python train.py --router_score="sigmoid" --init_std_router=0.0067 --n_kv_head=2 --norm="rmsnorm" --norm_place="pre" --norm_eps=1e-05 --rope_base=10000.0 --attn_scale=0.125 --init_std_qkv=0.0312 --seq_len=256
Below are experts of layer 5 (counted from 0) of a mixture-of-experts language model. Rows are named router (the router's row for the expert), gate (a neuron's input weights, with its number), up (a neuron's input weights, with its number) and show model dimensions 0-63. Each number is 128 + 24 x the weight over its row's rms, rounded and kept within 0 to 255.
Before each expert's rows: "comes after" lists some tokens at least twice as common just before its tokens as in all text. This comes from a sample of Wikipedia text that the model never trained on. Tokens count by the router's weight.

# expert 10
comes after: "0", "5", "6", "4", "3", "7"
router [119 155 128 205 150 137 161 102 119 123 188 141 168 127 155 139 101  93 128 115 134 133 151  99 131 114 121  91 141 140 119 120 125 109 126 159 112 174 135 114 109 154 167 147 137 110 162  73 179 122 126 147 114 117 102 118  65  86 115 121 133 111 147 148]
gate4 [145 163 136 165 108 147 140 127 125 124 168 149 136 168  89 156 124 125 101 100 136 146 141  94 122  87 116 121  81 137 169  95  98 108 164 109 121 139 104 125 180 134 128 144 137 149  92 115 132 167 128  97  92 151 125 136 128 108 172 140 167 128 128 112]
up4 [119  88 153  74 158 105 144 153 163 121 124 116 154 114 160 116 115 113 169 137 135 111 142  79 115 147 130 143 100 164 139 137 126 120 152 102 159 130 161  85 129 151 108 113 130 113 129  94 150 138 130 115 154 132 128 160  99 136  79 120 157 152  77 130]

# expert 8
comes after: " the", " a", " The", " his", "'s", "The"
router [160 152 151 185 115 129 147 106 136 106 152 138 120 125 151 158 155 113 159 152 123 142 152  80 131 148 154 116 148 134 163 140 110 142 139 113 181 102 128 153 127 123 139 159 100 142  75 123 155 165 128 126 149 110 114 128  82 115 105 121  88  90  70 131]
gate4 [ 92 145 108 165 141 145 164 159 154 126 144 124 164 116 145 128 109 127 124 102 116 137 132 131  97 116 165 137 126  95 129 119 127  87 150 103 114 135 120 127 167 157  99 106 109 138 131 105 152 123 142 118 140 145 126 114 110 157 132 150 128  70 127 109]
up4 [159 173 143 169  75 108 129 109 191 143 145 116  94 163 138  94 123 154 127 130 130 121 169 126  97 177 143 135 110 112 104 123 139 131 152 107 195 150 163 145  89  86 134 111 150 105 141 165 117 155 130 149 135 142 148 132 140 140 128 118 106 111 152 114]

# expert 6
comes after: "9", "0", "1", "2", "–", "8"
router [134 108 148 163 115 149 125  82 124 132 125 158 146 138 176 101 139 159 142 105 130 154 139 118 117 122 135 112 111 134 134 125 146 126 139 112 149 126 139 116 155 106 139 170 121 122 121  99 187  64 116 150 106 113 147 110  84 142 139 125 141  67 106 159]
gate4 [121 109 153 114 126 113 168 131 144 155 125 118 114 145 159 138 124 126 126 127 133 127 113 188  80 108  94 135 122  97 123 124 150 150  99 181 140 141 112 123 210 120 131 167  86 138 124  73 157 158 147 135 139 129 129 114 151 118 125  96  96 136 116 141]
up4 [113 133 120 134  85  75 143 155 145 122 114 132 102 134 165 152 127 115 111  74 126 170 122 101 160 159 130 134 135  79 119 105 119 118 139 102 172 128 107 124 139 113 131 130 129 144 138 157 123 144 163  75 104 138  95 143 159 130  95 123  80 137 128 130]

# expert 3
comes after: " ", "1", "2", "3", " (", "4"
router [100 140 137 138  74 128 131 108 132 135 126 135 137 144 157 139 135 121 123 131 135 167 142 108 112 138 133 106 156 170 121 119 103 154 149 139 146 135 160 117 133  82 138 152  97 148  98  49 185 141 111 131 122  96 137 144 119 114  89 160 155  92 123 129]
gate4 [141 141 150 153 145 131  83 124 170 132 146 134 168 123 158 155 138 112  67  91 105 109 161 117 105  87 114 121 122 106 113 171 126 132 167 153 119 117 145 110 158 154 162 127 158 160 153 114 150 131 133 138 133 112 104 122 110 155 127 170 101 135 141 146]
up4 [194 136 114 191 144 137 156 111 110 140  98 136 163 133 112 148 140 146  94 116 143 141 124 165 118 136 141 168  96 149  74 136 153 130  99 147  98 148 127 108 113 187 112  93 150 158  93 138 118 136 120 105  98 115 150 169  76 151 136 171 133 138 139 125]

# expert 1
comes after: " |\n", ")", "0", "4", "3", "6"
router [125 147 120 152 124 100 148  84 124 110 118 110 147 138 171 160 136 127 127 113 137 164 133  62 100 136 179 116 109 139  90 131 141 127 123 130 132 118 129 140 134 109 127 150 146 120 111  78 172 120 126 150 113 109 126  97 107  84  98 112 126 132 119 126]
gate4 [133 109 108 123  83 177 115 139 117 149 124 137 132 125 154 161 175 100 105 171 156 128 117 120 151 151 172 128 161 156  86 164 136 166 161 104 151 119 136 167 130  75 110 136 156 164 122 140 165 154 164 104 139 116  98 167 118 126 120 131 115 157 135 125]
up4 [136 107 144 142 136 138 131 158 140 174  87 141 140 140  71  92 110 152 166 157 115 163 106 134 152 146 142 111 111 154 129 100 151 144  98  95 128 165 173 127 104 132 115 166 146 151  98  96 144  84 130  96 135 139 134 127 120 139 132 139  82 151 122 152]

# expert 13
comes after: " |", " (", " W", "|", "-", " \""
router [128 125 122 159 134 127 166 111 114 114 139 103 146 150 152 125 126 146 144 143 137 120 153  60 102  87 116 100  92 141 100 105 136 131 150 112 122 132 199 112 113 119 150 129 125 124 129  36 134 111  79 136 108 124 113 164  92 116 160 164 135 110 107 116]
gate1 [127 138 105 125 119 109 175 118 122 105 100 136 147 150 131 158 122 149 108 106 112 161  97 121 126 134 126 122  91 146 126 101 105 135 139 148 121 141 132 170 119 115 116 158 127 135  58 158 137  99 157 110 132 137 115 122 110 179 142 124 100 113 151 149]
up1 [134 178 110 111 162 134 115 140  45 102  82 130 109 118 151 136 133 179  96 146 106 162 125  78 110 106 129 116 174 122 112  88 141  98 128 168 139 125 155 114 176 181 126 143 129 108 148 136 112 164 156 101  78 125 126 105 155 128 130 128 135 181 173 119]

# expert 5
comes after: "\n", ")\n", " in", " of", ":", ";\n"
router [139 161 121 150 118 142 152  71 121 129  97 132 145 148 158 103 138 103 133  92 162 166 109 144 111 132 133 123 155 117 124 139 110 104 114 138 145 142 137 159 127  99 147 175 160 141  99 106 182  93 132 132  91 130 106  79 135  57 134 138 118  82 145 112]
gate72 [100 134 127 153 130 147 123 126 142 161  98 129 122 104 145 130 117 123 123  98 136 135  97 177 169 113 111 115 130 125 112 121  81 111 101  94  95 141 115 105 127 167 113 100 167 123 120  78 159 103 108 118 121 131 134 120 127 151 150 126  83 160 114 124]
up72 [153 133 164 115 139 157 138 114 146 125 125 121  90 103 152 100 130 165 127 101  98  79 144 174 118 114  91 130 156 124 163 100 120 103  92 123 123 140 101 102 152 121  78 130  96 112 144 116 123 138 118 141 101  80 106 118 117 135 120 146  99 165 111 105]